{"d_expert": 352, "activation": "tanh_gelu", "moe_layers": [0, 1, 2, 3, 4, 5, 6, 7], "balance_bias": false, "attn_scale": 0.177, "seq_len": 256}
Below are experts of layer 5 (counted from 0) of a mixture-of-experts language model. Rows are named router (the router's row for the expert), up (a neuron's input weights, with its number), down (a neuron's output weights, with its number) and show model dimensions 0-159. Each number is 128 + 24 x the weight over its row's rms, rounded and kept within 0 to 255. Numbers have three digits each.
Before each expert's rows: "comes before" lists some tokens at least twice as common just after its tokens as in all text; "mostly gets" lists some tokens that are sent to it at least half of the time. This comes from a sample of Wikipedia text that the model never trained on. Tokens count by the router's weight.

# expert 15
comes before: " the", " a", "=", " his", " this", "The"
mostly gets: "In", " In", " under", " However,", "On", " Re"
router:113117154107144139152094147134143165157125094117120140076090101130092159094122110096158156153113102114111117088154109123121166155132162144127131083100152097129116157150132096101149168105131144108127153093090143167163111131169099101103154138086137133093118142130118168127146154131113149166115098143171109116097151148157175135154125141108153131103135147142151156144147095170145154161110141123113142134112146104079105137146119106148142154131112159138151125095175161150152136128114160
up6:122131146147131129109112133106155158143130106108085133087143111146092149113115103147125138127116105157139108081113084174094153114159139149168107115080157123133150120154125165114134123132080075100117105158129119112129089150128088127155118169096101105121108188117153177096117143096163146121132135128150095120099141137167185123153124101132159159120120147134122147101129115146158127134132120129189098117155129134122112126144125036153140118103090128121137118114122130138132120115134125
down6:171164132157168140150121129171146130127098124107121140107137162100149157137087148089194116110091124145153099128115157105133111125154168180155140115133113133139098126113116151139128154124123103173114110140080092134127132104108164127168115114163145131106151134119087126155121144198151164100114111109113145107118118119123117118132152140089092149122138131165115123146153120114125096092110157115130125144145119217106121108116137133090091121151125166092102119130131145101120116105145123
up7:145077131155134145105128118114125078146121162120128136112145128174121136078111104159146101124160129123139111118120099101108167127104147148152137155100122069109126123176146130139182121130156098162129133135147106095114154154139129130141133136144097125114106164135100129113119108125159136086112105139136118137082160127187131169166138130208130138116152155155121134124159086139143124139135127065131106141076150146108130150153127117095134165122108108113129112094170140152145107104114157
down7:093152133101128148138128098117096085133159120125137146104143117148125138139114117148086183143132122141111157122135170158130096132135139141174098168172173102115100132156116091128136143148133208124134141147172125124108139122160140086092131118170141144162106129139151075133135134160126120122126148126130107118137103144131123140109110091148172097191097123092164145096116156111137104168099114152123101129123140085136117121167119141143120157147142128109091084125143134157133150150125086
up8:107159154131149120118089162127114111179140176119076107075149103125107150091133119143129120186127132127102104104125116117106135121111136133148152112121163128177062117130121119075143111109108130129109153085144132136135148132152111137168134113116126163104131121122114127122136121107129083191133115141151125112130120133142118159123158168182137133117147076103121149148102120156164156123128141120151121101154106109106087111120123129164162113153154134126115105061138162169105155130128103
down8:146115129101160122101140131108112106115153093118163132150121133156178102110173109069130131149133136123105112118132138144162125126146156080138117135156112143120114091089127122133125111148129116125096153152103095103153119106133131140148120148127147105172122133130136143126124129114144111122154131168144111127145147139127103129098170113132147109128087142112092155155171142160138120124169052124161111127149100246156137145117155102165154098166144102124136143114151158143155128136118120
up9:103123117076104141136125160118108136176133103150114153080114160131120151129169054099159134124118097130165112149118130146148133166104134115102139129143141085107145120163102142108166158114121128147146133082127124126128091104119130121132148121132121098078109098155114150154144168122114097150089141175139173147113091165128173102117145158170130172104079108149115149102133134140124147149106107080149156136148141102130118129110096120118117109131126122134155126112145132148185119117163105
down9:155138116133140123101116112128151133170100109144147150113108122133136137146147103077163121130081107145135138136115144103113178165083145122138136089171145105108101105127096147124119163144106128121135147135126095079142109108147099144181103155107118098118131129145109136164127144139152099164094146133155111125115115131151135155131084097130090100197135132150123115115122150134115110123145136144118095152168107188126151139129102088136175167098170105098103068152099138149118125146147130
up10:114130125134128106148150135144139157158127168101077162150116130137116125111117139157160095155125104130094186138153124140114158115140152116136162113111152120146133104135135173077087138109140128127099114127140102185110147115131126088139123115120162160092114109082126140100146113106108150137132082108163136129117121133166094152101138121145147109076127134102140139116077077119128110122072121105135074109151167098111110133167133122086141149099083145076114148126123104162125129123145134
down10:118135152107144119188146155129111134120092120136141164112127070144134104090142103157133143129141166127116110112089147142149136146149077132061168163146112134117087136108122133142110142087111143120106112157149128166085138160096131081162134126118120108118115120147129134115127118127093136098172158151129114121148151136138139139157121129186129082151164145127117137117138127137157113132145113141132153142137082182159205126118135130158119151133128152140139125101146170124167083130100109
up11:109113115135144130138135148110163170172143070143136176099115113132161134113130149092110129132164132140088132049142131147161121161129171127131088114148137084075142163166143107130163147157098120130121140122091114128179096162129105124125120153130152139141130160144115156136106149139120125142134152138117110091124097138139146153091081114126152158095131128118134100171085126129155136129092105153120190116097118156124121137115107113144132150056115116132127126105157125135121151117120145
down11:151116126109178136135096107175148106113110143137130125127146113107109144110118116144132083146122145135111115115123116119130097084169079156145139152067132106158142137125108146126131118102151137147151124103127186131109135143148130121165124125137082123100104133110133133111153112132147151122114116105153147143100145126140152173146164097167141106142109140132105149117118172128138127125114154098154117126154142226165136176147113112078128136139075109141125096126058120134148101113165135
up12:130117122140127149165124157134111137123122122103120150072115153104080152114140116155154127132117121071166130102148161138184123164121119135142146140089150133117145147139149116079141126171126086115131093097141171151120095098117171130118179129128126107123186096140113142129127142116094077132114090096135134121119143113138156119137185141152152141124084136142134160120125101126115131142112160138152153121147127095078086175156089120174160143121090141127128093120125151139138127093131139
down12:128133112147162110115144135142108170148082136164116105120129175117146108140121126139127105134116185133147183156157158150140158127150119114142110163098108088110091113103123138076145143136122133146154108141190135090082132163119168122102125126142106142108146137148137121131166116142114160177146151127134107152162175117102144115154089157107137131140102126115121161131104140143105156131121145118122110104158152173137089138161111162136107167156144109139125095144050140136132115157108131
up13:210131115152111095144136152143118210167122102166113153126152134112145138106139126137115123120132125144104148134139111111139152143118149110112194117115171149128121120135102089120123125128091148145174099122163111144114099101176176067127171128095134170119069129154092137115122116128133116094109090125142138139132093153100153159165173118151136142132143144101155134131130106119123118176110120123123112108149112118151103151165142136152123102141117106123104155132147113150139133151113120
down13:127117132142107118146118141085164150117123130073152085159119115132146111108133109146098108141135089153105092119140138111129165135110145105146140130151133114103133151074100110149123129122107072150095101137122102125135118138137111101117153113141133135178109127099130108183103136099113131141157148164150158149123122156095098166082155123101108102132117147138138161142137138106130123101131102164113113151105115227123132128150176084173119140150108116149107105154100167112098134138145144
up14:125122122118092133132098129113160104119143141152157140116123150145114161107150186123107133131141153112141104163109163111067126114135176148132140097124174107123130143124120117125161141143112126139140124128133149138101159163114080145121139144118104133135085157136108129125159125096137144119132149078134122133096094147127108147170163173138145150112131138156129071138141094188133160170105122125113129200133125072142123122112157137093105145091157147123113115138159128118146072094109166
down14:119177145124090137090142124143154115113131100158120078109112106159119163122145130118173090127126099113160130140175162109155143110123131089130142142123120131120123105115142161129121130147130087143104142164119123130124140087097144134139144145115162104101157109116138088106095097142094123133125148077118155135154158078103142120100146098100145114132135127137121151102131135116111123074143088132162094117135122225131125086115174080141116110162142155119134134107109157097125134095135108
up15:152139093062116154117081112128162115127154132136110086141093129102123161123124118073128163132130131073135114107156116123117148097140152124127133128140127094116122139138120165073129123130159137131122116149125176141127137136132126139115175138128108123145114123126119132173144108135123157133159136084165133079099095139158089129159140128126118173074096161108122162062083137134128113121109112156145129149133112089085122121105098108129120171095115123137107118130128160166178135120168130
down15:136102102101130141114112165164123148085110108118104125169113127143121140132098158098137120148120163163135168156107106113148134058120108093127134122136112129114182111132099134099131068124170170127132102109124124126167182109140090132141115157105121106115138128105131138116158118119111145134135131068141162131205162126122085136144138086113117159109155156111142108160133138131151120102145152173151125129147153102134112155098132110140106112077156154144137135143110171140126141108109119

# expert 2
comes before: "\n", "-", "|", " a", " well", " 0"
mostly gets: " also==", " only", " cons", " mark", " least", " Released:"
router:125121129099099149148091151133144153166116107114114136086086105138091167090126100110157159147120109113136104095156105119130170167144145145149132079099155109115099162145143097096161166101111141141120140104090149162155117145178113117107153134094142128093133148131126166137161148115115134167106096130177121113107156153160178145157116133104150125112115145150158147150131096165158134163117135131126151132104143106089112109146114115153156142132134168137153113102168154152152153131116158
up2:109136161121121122094132134170141159121108134103108146141121136142112183113117108128122091128154096105130124090132119080162176168127162172136102117095166106115066162117077136120121131124129114164135160155147137108131125141123101101115171126094152145111125105155113138125094161158128162144111128131143114124102127141148139144159130142071139163144135138120131176075154103161138149120142146118101067147070137116111128133152099105152116123154098145119154157100115147153140163128146116
down2:133120138118134106113112131130138119145145099130100122114122107110120155094107123129171175128111129131150103107126107109124160160120159130140127103102143137107108126100131122150141148115109131119143149137089114140138137118122132114126125150086142125130142144141126151122090145129126156164121112125158111094116167140132141124137134135083167127111138149139128134129097145148147105126123141113128137145121148255119139097134120106142111123138115145137171126087138158133119155152121130
up3:074146142143137152158133166142140118119128124087123120143100097173100153086117106167114115170147104119107121124146097135127153134121128151165126131112165121147095131157098125109172111127148118141128128144135112124119134133173137155106183188101135150116146103146123120121110135112154101120151101139134135144142161127142102143141136161210135116067168128146140155144136111130159161123126135139087152098099166136152100178181177108132157114136112151137105128079116115136125145135118118
down3:087162134165090112131168120151123162098123118109105163141067136129125139121109144142122122106100117121139107148145097120136114155139110159171133147119122110141112145089140164115162156162148158089127145155109125114107142152156165161161143161118110113111136103161136135146111165141114142147081105163127125148134102117163104163132156146142114142114152128146150105102143132127145095084157137158162118131136139184207177116151097098111109142133087139149145094163122125102093129120142135
up4:111080130119160130145121144128128203156130090121114138092097093127171118132110119144158157109161107129095122120146117153124160186167114143098098114125125130096134159143148093127149140116128167083136120091099101149171082156138092128159129147111100131129071154153108153135122142161128142140109146166128146143134075140138154101106119147121132112172122111170133112111127124161153115166095126105111133171124126121173127125126160138125137110117130134109127151136141111106184127098091103
down4:147158157092113152111112133162115129129095149122116131118123138149172111157098104134158108123133128132160118107102082151161111119125146112134107101154138138127137128162141106124097122109162147150122106123106133143151127136110145140135088129125131117135137127124139128137140138150114160148108133152140124105146177119117172109131117156124113094116123102145091070112088183114147057142148127127130131102137151246108145152175128098121150138136091109130096141176102117171113144092125137
up5:147113132123149121156103094164154168107110089143114106132085158137154121113158100120089188167128130152109136092130122165122168165157147122140124145125095136088098063148160108142141120136145136113131132100123077130124133125187128145080115136109079142119104115115102181143137114175120126132137152128132128110130126140142165146124087154096117107079147177166130170097128159107140133142147125130143121098114134121110074126090169127129125121146104112111112165144132119134138118146125128
down5:136107138141133159144147152133115143103146143144161140128148103107147110100154127135110142139141161118128134122122152156140125162174144112122086136118117092110107100145144101139122101167129155118103142139119116109144142136122124175131109111099114146140121144157120111137139107118122101151132121126137117164136197204102123104139154119142135126113149102147117114122083124133137123098148076102115140076093123232155135120175116106146121125095132127113169148142109154092122112060092099
up6:149113102137128118130117130134125114118129118134130137088112152122099152128164128095112136111128122134163108111104124137122160094157125163148129109075145114138108146145134148098166150129100101109128113107161095132129098116162029103168154117079109132057120145145125135135152126106066159125137129100133117092116114136137186134126138136092147153103131166108131151104149127175141130174141135122129109119142133093129118102181157111163161101131109160108120165104124128150149110131140163
down6:130150124148144104131133073139130150139155123123147161105148122107156141178162156100142153169129133105141163149136151143151067114143180128122120075102099109150123108146153121126125188152116116180126133097107115085150108123152114121155111104112112124146126105111156135155103162167140099153070081115119134122135134091117103111118105142110106102149148088126132127108119099106095129115134122156135095145164136216128096136161115096147122127108142127135130128133108116100128143131138159
up7:135118087088168107129109096134126168091131122121092119119134098128109153128083138123080093120172135119151146109142077114135173115165165110100118124116174096159104151118142112131125168069150131172101144121094148148175136155147115125123125104131072155129116179125148170110120082143153130101140107125144135141125155132141105154152174125128144141119141145133139149130098111174142121115109146090114120132077101133090112102150129124114118123103125111106107161082134141128106155141127155
down7:128128157121161111127144095099064154140173149184161172139166163125114127129110148109100102110126127150148137129115116117093186118107176145154137167141120097116090092131110099113142111135133114137106135143129130169146110134101110102101147114173142166099134125133101095137131133135132122130106108177108125133165074123097131131122169139118123084140101085185110140122136187126134139097112131120098146131092102138150133133156112149128119115131145071161145111142121144130118163151118143
up8:136110104081147092131152139126178143161108107081145134124145122169095144097121121111130119169113115135089148096189106197137133124120158139147110088113156092165130093123155150106141135115137126137133156099129125120153075130117127146125151090104123121105127149099117116115162124159132110180102119151142127122106136127111144097107120128202107093111154134131138118140097111122157189142106135132130139113149097115093107125120088105149170125156144139118137111125125126161129103130069134
down8:158170133122115098149142117127121190125111106127138172137119127140186118070136145128139126122089134109116128140166116133138098116068145134116141100139139110101140110117114143123121143147123101148140168116072100131148144160125120103106165151135093123156124136127142128151149141142157114130115153146117134118125108135118128167111130100117154131137134115137136142178180164121123102154164108119159124127131127255120095106122112124097144136131168112126102125125153114165153136121102130
up9:106134106095130141123104123133138147164107128108142145071143131138137147117161063112131152137123090113099108133134103127139136112170111113120151131140165127128111110148081106107143152092124108143143121076094070134120120080101119088096163104114135107089120121157116142144129137152104113117090118154135183162116124177130156132108086136113121126079099081158109135071149130146155158123140152084155145145155126080109118106106096143125135102134153135136113127108135109132148137117096093
down9:128113133099121121109165095076169105182159114128149113128162102125151117138142132126092127125116106142097102142105111082098155099115145098155146106144126132111123078146124156142101130180090096137153118113092072137143118087149116155138114167105112145144163132135121164148106152138125126108133146155118120134118126127122140139110110101069140093127121100179111112105152159133129115134158113108110123137124122167124174127159162099131129166120191157078124109116103133112149139122180136
up10:114119111120134161135137193091151171151113110167078151119067101123131149120121081107153094145144126105132155067150126116126151122114129102163151124103129172114121124136130123091150112057134117115106131100135121156115111115146142095137126154089125160129103150134118142130136154187097112149118107114152179142116117138131176120170151176147157113127145113165121157129120104132134094121115137136101098137139103126132090115137178166129101127119105118113106093118150134134115115120094154
down10:084106141106158122161160139074141147106132115081129158107133123104144085136144139114149117153147104107078160137108145121095067137166107143100137116147090133100170119090143080149142159144108120087133144129107149079157154134129126123135137120137130123151082111166136105141121125098095097126106127135121156127137156140140147116124143107123106172137152104137143132125119153101129152159134116122121122150108147219093180116135103136135134132120116127132150144136124148151123159193091116
up11:145117092117130168102121116111134181183134103159171142128107135131144137115125147114147156154159114162148113081104101202111118129111173153119126090144144132109157162140071095131112129127111167142133148133106097131188111135154078100110132119137118150118122160147133134110121124162089117104128116120117105099130095146156133125124094109098151169126125134070136138118103092136142178136123083184123126112123136171126130108110100137147096120121131132146110118110172134145138136124118099
down11:123151139125135138147137112180109102146130168129129095078121110107070132099100143137110109115111063106101134142131175122165103167139067110109104110082090141123117115126117121102148152095137117107167123107129138109144145123072143115137085124154111110102115118120129153152125150120108094120096191102148120129102153138144116149110123126134153120140127141133138124127115178152155124073153125113141101139187125103099108100154114100146138112138104121092120108188100125126104127115150113

# expert 1
comes before: " |", " of", " and", " in", ".", ";"
mostly gets: " this", " goal", ".)", "OS", " data", " m)"
router:144137128093122139153085140147153153161127104108123149096099113133098165094136097111153147137119098114143100106158095138135167157125144150141140085093150117117112151156142101094151153090135148178124153093095145164160125163178106121108161132079131129076123133120136168130135136140112153156114098113188122120100143132163171155164112141117150124104129144137167142126143103165148153170114139096142141133113143096096098117131118108144152137106138154142135132103169162167156139129109149
up2:177142116057127149160111156145105144157141129121104144131109077164068164127090141115135138141139087091183098098134138098155131176105187166149138121108140124096137115143129131108160146120139142131159139148120131152136103151127123087117138127115132141136098089163142165107142133095146143139106122142154091130111127144152150119124160119107143149159161141144177172095152109118164142128125141129152143128170123139073127111123126096141135133132139144126128147109147160172167160123128124
down2:130117136102125123091121128139132126136131103120113114127133123116121150136122128105166148119094104112148099109129130116147162133100160119123132106100130132096095104106136124121130149128124135126139142144082111144141117139160117129143121119110107133111137121137101152143125126128121135165117130119147105131108134121134158144138139116089132141157123139115122130121128156122141144124140131103157109173127128255120141134131109079138103142127135148130148115094129161136157164133132123
up3:103122154163133165143143135100110111153105132120102132141095105131132116071141112145092124121181127139145083118160137137118131105103158146153119079116169077162101124161125099111128128135136123114125126147153117137152137163129173175121143177100128152155108129139083128108122170105136110108124112115133089136136138102125147149102127123121145156056120119138161135095124104116117111147128144109131163120115168139154137186195130129133152121161140158100160107099148113161112138094088113
down3:109152130114115153101138120172120150119129122088110101144142139105133137129128142088094156120131148126069152098124159082098126157133151159147115152143123132119132132098148149123069116177143132086113165176096133122117154125156164144122127107145120117137127118147138119136113127154129129110110154122080115093149141102131140113115099143144143170109128166139124125092138178091130128158167120177138117133098134185153165104141098138130113107144150114141167142150162117081083072118091101
up4:126121146125101137138126121123155156125151115077110136088105128123107111136142098135131161117159156049122145101171130159113146148115147113128112127137121095112107152118108112138128153146129102121161118121097138124179131135125106167099164119136126123175138120164121132157076112172109178128133153167155096092150139147140131106150122148128130085129114139121112096140109091122132093214118177143154104107121127113113147109116122126136121129119105134116122108111143101174194155137165101
down4:133141137136117118124153133137131134114154143142170124134080121138157124171118106074125130119127119105123136155141108136144135141128135067139119162132111144105097115055150112116107146151129123130171108181065147131097120126153147131120093145152140108161132124166119103112126120150121117130121089120119127135123185116107107077090114108148104103158071138150118125083059146122119116111096102161116125118091092171116130113122103095136121152131100114109137121117069120125113163100127104
up5:137131102115140187126103118133146133087132133106096134147142157158152147118182119095102116096140125092110145074114123155101160163159185135093096142140100104113136170148169092114162127108160157138121134101073150113106137119156080136107167143117098147103133107149127140164159152149122123135117165105118140100112142132163152127136089119098085129158100131140135177090131138137145139101117127149135164124104141123116147114094104134121148151125136130132131158131154141164109109174165108
down5:136148131153171160130117115155119102069129140118161145151133109138128148111130116148122109141135109131104159127096133107120133144120131158102099142108140132135096108166133122128144067108149135135144143133060135103160136136141102151123151138080124152157096142138164146139099137124120086137154093090112126093182164138150120113083123099126110100146115132104166103136130080109196101133182092129111115127152102147119142111127102148073100097122175105145122121148089134111124129139136089
up6:105113160152154155153103141059158147120140119134106108081110103146076147136102123129117153157138092174111105091125084156139172122154129129094167121093145100146118139142141128111153140118139087119149117133124111112166125158117105102116128145100090106077117142149132155130140123096097138129130140135168105126114156140165181127128150149118143121104143169161129164081177124128143143141092130156145118118150121160128113144130138072144127106175148147100106116127129150130136140129139187
down6:122140098139089112147108146161133106124128114139144151110149178107135128155129110099106149111182110093127155198123154141136117137166155112146131118155129133128120115142141159121107124104127106157113131105137192116094128104105149083165158087162150127112152102139125156128104105158144147130114112160132158110169115121147106114151122122069105161121105144133152156125176163109138102109148163152093116130091141148158112136147124201152136113084138122122094134127159143144170124107116118
up7:094084113137160135100117141123091104108108133120122131145128167203101154115109113122116107145177128160140149106114140095098146136098158095153180137103144100094103165171130123103129138107101100123098132138130118152122152125149122129157151118091097150110086110123129155124158130123173125123140140106100114119097115156130114135165106167129140175099168136138093149114157117148094123161126096132091143129093081148114116115168094091105149132129124111123102105070133118134100139137123162
down7:114115116103169111133146104146107149131152153125157131148129127075155160113130173133145132123150090148140166106134147115117096147110118119183114182108104102136120155144171090126160129134125102127138112134116102143149104120116141126099121153160100105110121145111145153121122125120121098155147124126146159128145147156128088181110164145086159103166125134150139094133149094134157073111110071095126154095117155056132135122159126196111094115147118103140120092149122114140106139105143128
up8:118163140103159110116142152118154116143109153130114119073108083147126149106098129119121139174159130120103131123154098137172113126130136129171111136102152122151097148129122082067162143115103110132139183112117152156149122159133096148124150189122103172117136130141129108168137174117113095176127127135124107117114155141136137133115145149166140136151097115104129123127114125125143148153144169138137160104187123069112123118092085091192175141120130135144104142111138121123136143127096122
down8:172152151116148124146132139119137117133132128127146097125127121117139146089138124102122137137141156142117107145117138145141111107083127093154127096120116143095120097146148146116104098140137140090116131148082077125138100130107108112163144146104108158141120155184110129140082132118125121154087143126132118080117129131097155131088099107121128159122124137125152107129127121128159141126125132112130126124150098255149154106118130094130121137147104145140175122138126130126148161113146118
up9:134099132069149159129113172107112136185132127122124152114114150151112122130137108077148180149099109117117129150143129130173134129122106101139122098141181129120133104166122129128152159111095127121143161063106112137132128130108107125128153097114106123077119092129123152148142135105135113152125132145121170141132127134131151157110154128133134131069073127162140134132140143129152185129117130081116172155134147081065123135141090153121137095124136148152126151106121107125173112083170124
down9:125103149119107128129142162083180111176152109112142117116156110103147112129175104121140147101105148122118074133092132102096154109121139123159105126119117137119133080156126106117114178180147136116136139133125086115135119151142105106161128104100134141120139148151085179164136180135133065156089142126109132133121093141117175111106130094134153120100127111155101158179128150160088119098123127141145133130136125198144148136129119134105136160115110088110126089117138125126139158097112142
up10:108133152115092135139090141142117144168100102135097146120099152120129164117209065126133108139106128140123165098129129114157112104119123142163149107114165134108123110150130139145141131130150117090161117134110114183122096160125164132099161124112142163087109121103132159107131178102115148166148115114157113165153149127158149192122131147123129102138144160091127128116109062131138135121112153109157130103129157096114152122129113148155114115109125127136076109104138153159117133136123187
down10:141128133121159108128138131126138125099164140143144134090129084135117125127094126162144106181129115132090125150129145077123168134111137146134162094139114160098135115154165100152157113108159134080086170128126088142134154146160100132128138155149127164132148138133088127110121119178089137144146145153136117110079142125120138116114138117083158107154174151123124151121129110119129114143118170130121167131130118235120176091127141096132092116121148153134137140119116163134122140119080116
up11:123112113116138124119095139085142120151111104159150142135082128157103131101142162084126124144176146166144101125108141181121101137128195141097147125162168091124133138127121072113141140116116162147152135119105093133134149161110135104122155145147144168151126136164145135128117126144159142135124138169101131132119119148130155162102119105107165176081149089114155153167136110141135152160123132114089138096098124154120132061135118148151144109125159132152111161088166128130114152151080132
down11:087129127108116137175151108143112106113113123135181096119153132076163122154137160144151111144111089089081132154107120106148108096109118154148118131078091121106089089107140136142148101142124113091158113112106149108096121121172139130110114112141105128114104112139114113084106117135134126120162148151143181099119133078131144168181134147125137118138136109125142128172159114094135166114119114088098119132178131174162116129113120140128154097142084118126100169186150129128124115130123112

# expert 12
comes before: "\n", " The", " He", " In", " It", " This"
mostly gets: "o.", " Racing", " life==", " contract", ".", " bout"
router:145127133095115142153091134136154150168114112119121146083094106135095165094139110117169164141116103102151116099158102125132166165137143155149133083092150107112104155160148101090154154088127143164129150094094151161155125153164107125100165134090118135087116136118134167136138136134117141159110096119176119117105148137164174148158110150106154118093128141141157146112146097162149158159107146100130140133115142096098094122131119106145154134114143160134140138100165155168154146119118151
up2:161155141069104146158116117145114135162136128132086145136114112113122176114081148081143141141132097133150131105130136115131190145096186140124116127113128133100118139135115151098159155136138116163161168141101131134132124096127148081133129141098152123135136098163127124132133139119121128142100084117159117155151091136166154171166156132058154180138097153140149147107153106170135138138131099121115162129121121114085133111120131099173143162130115131112166135085140146140150168138147128
down2:128113143104106132101106114143147126143136096107123132117100140127131161109129150121160142115109114120132113124146107109118157118134162106115137091129140148085112114101136128122112150141124133129134142149058101153146123136144112112140132120098121127133149127117121143126115115139120106142140110095143109099126140126122154147133105100086146136130126145141131125097129153131156115127125128110138090136113141255118133138126113073157110137112141146141143123110137172137142155137141129
up3:147108117110121176149136160143141147109138145097099143131128103139103145099102126127116145142167117125123098144083125119130122124125153204156111117121158157121118114154142059098155135123115140150130145107144140109141098133161106139113119177117131138119126125135042113124142194116132121089166085091121104129154161166108136135131164155181120164089108155123126103085106096140112120134122162130140142131133146168146107129164141121105121141124109113089092122115116094150144098128111142
down3:123139059136112146130166109165129165136116123096106101117151157120093111134118133160118138133127124127120106153165133123135123132167129156131120116108142129142109106100163113146136151194135133150114145191089143156139132128159117137117127132158112136087147091140143154128112132137103145121107074133085087150151100097162117180131115138145140134136133145155159092115175126119133048084149082171123118117139131104151111124123130120083099138124097119148141089161122150107146119145111153
up4:098098080144069113122111107165169138122175077082111114094133153128103122142120089122161150121140126144131122087171122135123133162126143131107077096135155100150107155129119110139143169143117128133133103097100157127162140172143072141126152144133110112127122109135091109151119160138112171145115127169158099126148169157110140113141144121148106098112117161154111137116129124122115103140089167177171117107104149110137128112094129122150114097112142132126116123069125167151132160153118148
down4:144122156137108110087127095151163116139158109118142133092103126133140140132127099115085137119117135100101137142133103120161131154100164122158133128139116155081131104068152131163107133143111115144114153136061159163134165107132124100103151119149184114162183111141145114111125118121098144152112122132146152126132113125117136100139126115114114081122148137164133134118069170122139113107116124134137159103113121225096121121118132108156139144135133095145120119113143163190152144127158168
up5:116097120104164118133111122170120177102160123155136169109153148125088173107154074105105169101113112119125157096094109112118151196140157158133160145136101130103097153153149133141142146125130138122109134097137117125159114107167111107104114144118128095111123124116112175108178133192147140126079154149125161105131116122165180137146069127092115093117146117127141143064116114120145127146137100157142113105095142105141111131128118092131114109148122113128122149134133136148129116157118110
down5:103146117148146138131156107114146098113132154150187147105127110136167143103130128138155110127125115133108152095100141127181136128150140154140109108135106105159092082153115134153127078106108157155135122145132141112160137124131139150138120114095094124137128151126106119130116119093160113112157105099143161097144127212094146117095122117097127107163165088147153099137114102104172088139175116101102117110109153131135134164158137089118103129088124113081132099125092159140141126070144119
up6:100126143155103100151098134141101107108175092136092094109126104158085145117131123140162143134120110162161125127108111107129152132172104170097116135082151089155073130129130135078132137127138100116160129143138118117134126124151083151148132145088105116077102139112119144121128129102130152111094091144175084118086138165160163145127141128135146106090122141129114166097177120149095159107140142119157128127137164091108135123171145078148156096111098126113155114123136158137126137141154147
down6:097129114142144096170110147121097130129156145099146130118158179111114158128142158128120133128105141136141136150122125165110117125127155128135175113104122130131147111167144123085151097139108102126142121113105127121107110090135147111187097116115145156133154115114136081139138162163149123117077120132120142076099129137142091153147151161045127113139099090122171124177155130117127142104120157159119105133136145188132150149130063158127156147142134136101134166113117171139142152140162111
up7:144141099129172124157108161125145123170130111119133161136093094161140161116097142149105131135174117138095119097114082142092145143158186146119139128118138074144099131126122148092160156105147130131104122112104120149141143135143084153127139118102131119150132158132137167139118134123078174148137078127154132137089118133139141183152116124122147151115110137160152155137168093137148161160116148102096140167097052156123090144120123149110132139134106157141134155132168133169113096133130141
down7:158117132111116117131168119115105140124131141114076178165137079125141131137121124115167105122142081124127099127140151092110120132129140163144090169104165069133120120117149140103124157088105145106107184102090126139129115121122162124076138121101134138109107146104152149156118095161131092178120137100136126125148151168142159128122112124120178147136175127138118139127140131145138115121143156082126084128108105172067142154147128125158099132105091135150152134108142173091128143100148120
up8:130139132129154104131068209108129124129150105155123153085128097171144144117092117143127120168141086151118102115145147124132106111135141130124127095107126126139060140116140149111134138103122096155129137135137147134161131132149149160135108162137116149108121130090154140085177139152136116183082105138130175097122127143108135140105140166162201138139134110111147133110109111129139168123115114113095113094185119124114105092106145120161119123101142146114116089115134112124107156175133108
down8:164172145113120117119141103130151130127130144126147153135138148147168132130150129113121119158096166142119101106114127136141128105123145119128120114113155169098146113130132109132099138127154104116117125142062095149174138135087109115153126130112109130154150138129108145156102139132132101150156157084103121149141132128150128101131133110121133092118099145108134119140101177113134128117090079108137128158115132255113159121111110093126152120133120126110127129113125134132128146119125114
up9:099148125102138126107093132145111190158147137104130145076130130138120148114154073144137148164119076104117073099129095121128125135150120122143147138142168117112132133141090121121137160104089109148096141083095074136177096107129116071088162099116146098076125132150109137134111142155106108129097113160134172130122147181126137160116134137098118123089105091166116111103146130138142157113165160107140138138131118092077131132116094118137104113117125133150138119105124144119152127134126107
down9:127123130080113162069161103082158118170133130120134142102159104117172132140152129138100125095121125131114100132124113092131140100128166115135148111146100140111101080127117164121101152168111104148144111103094099146147129104141139140133111147108119102136162115146120146146105124164114106118125147157141132138158141130135161116132106103088138092139120115155119108117140141118154117106161144105125121127144119221138160128174155103140138182104182145068139123127120145109167122090159100
up10:100115145120175136154125142109123156158130119155081127093153146101134156118155099124131126128115134121121122133184126129126120161139114119137116129109146141155104164093136107145168138118159130094108110103149155171100073135149092164148174180153132129101111115098137150154151172178149163134145122068137101148144101118142157156123112139161156110128143154122119161133159110111128126118108193114142130109139091122158115105130155140097145131122102151108145120132153137162131169157101182
down10:165127164132180098125169137133155133139111126109150112125162111135179097110144133115154137134166130128121115142149131160114088123131108158099146125121101116127083140115130160120130104123119107097087130167107094076108135137159115159137141127118118097131123127165103103118100130139092113103155107132123158077118151111160123147096161121084141100146131149144131158117108143132120098137116115132103150163136099215118157087160122117114079114127112152128135125097128175155180113138076120
up11:122129084116143157162146112100155144164116129140133175126106123132136113119134135116156141111151125163113093147113085156112157188112158164144126118160137077123155145148141133117110139116067137133151159094089130132149104132186107123102170132147146169150082147154136149141130127121131139131134115130121106100151123183107143134139094132088180161142135147123137133142133120129120110148077117125108133080159128145114128106148077155141119131125078129134121106088129106136157139117057115
down11:103167143107135133145141108159104099139122165093150099110107113138144119133095100179139123103122106122153131152136131095142123128150100104138108129103165163133160107084121137116145138121148170108184142142112134121099132124113127111193108145161128109120092120122117147114155156094114145112119166109179142067097132118114119166119128138173153135126125159107151111137121134131166122118120085103111145144126107210144134155101153152138114124163143123084101083158114136125128126105173158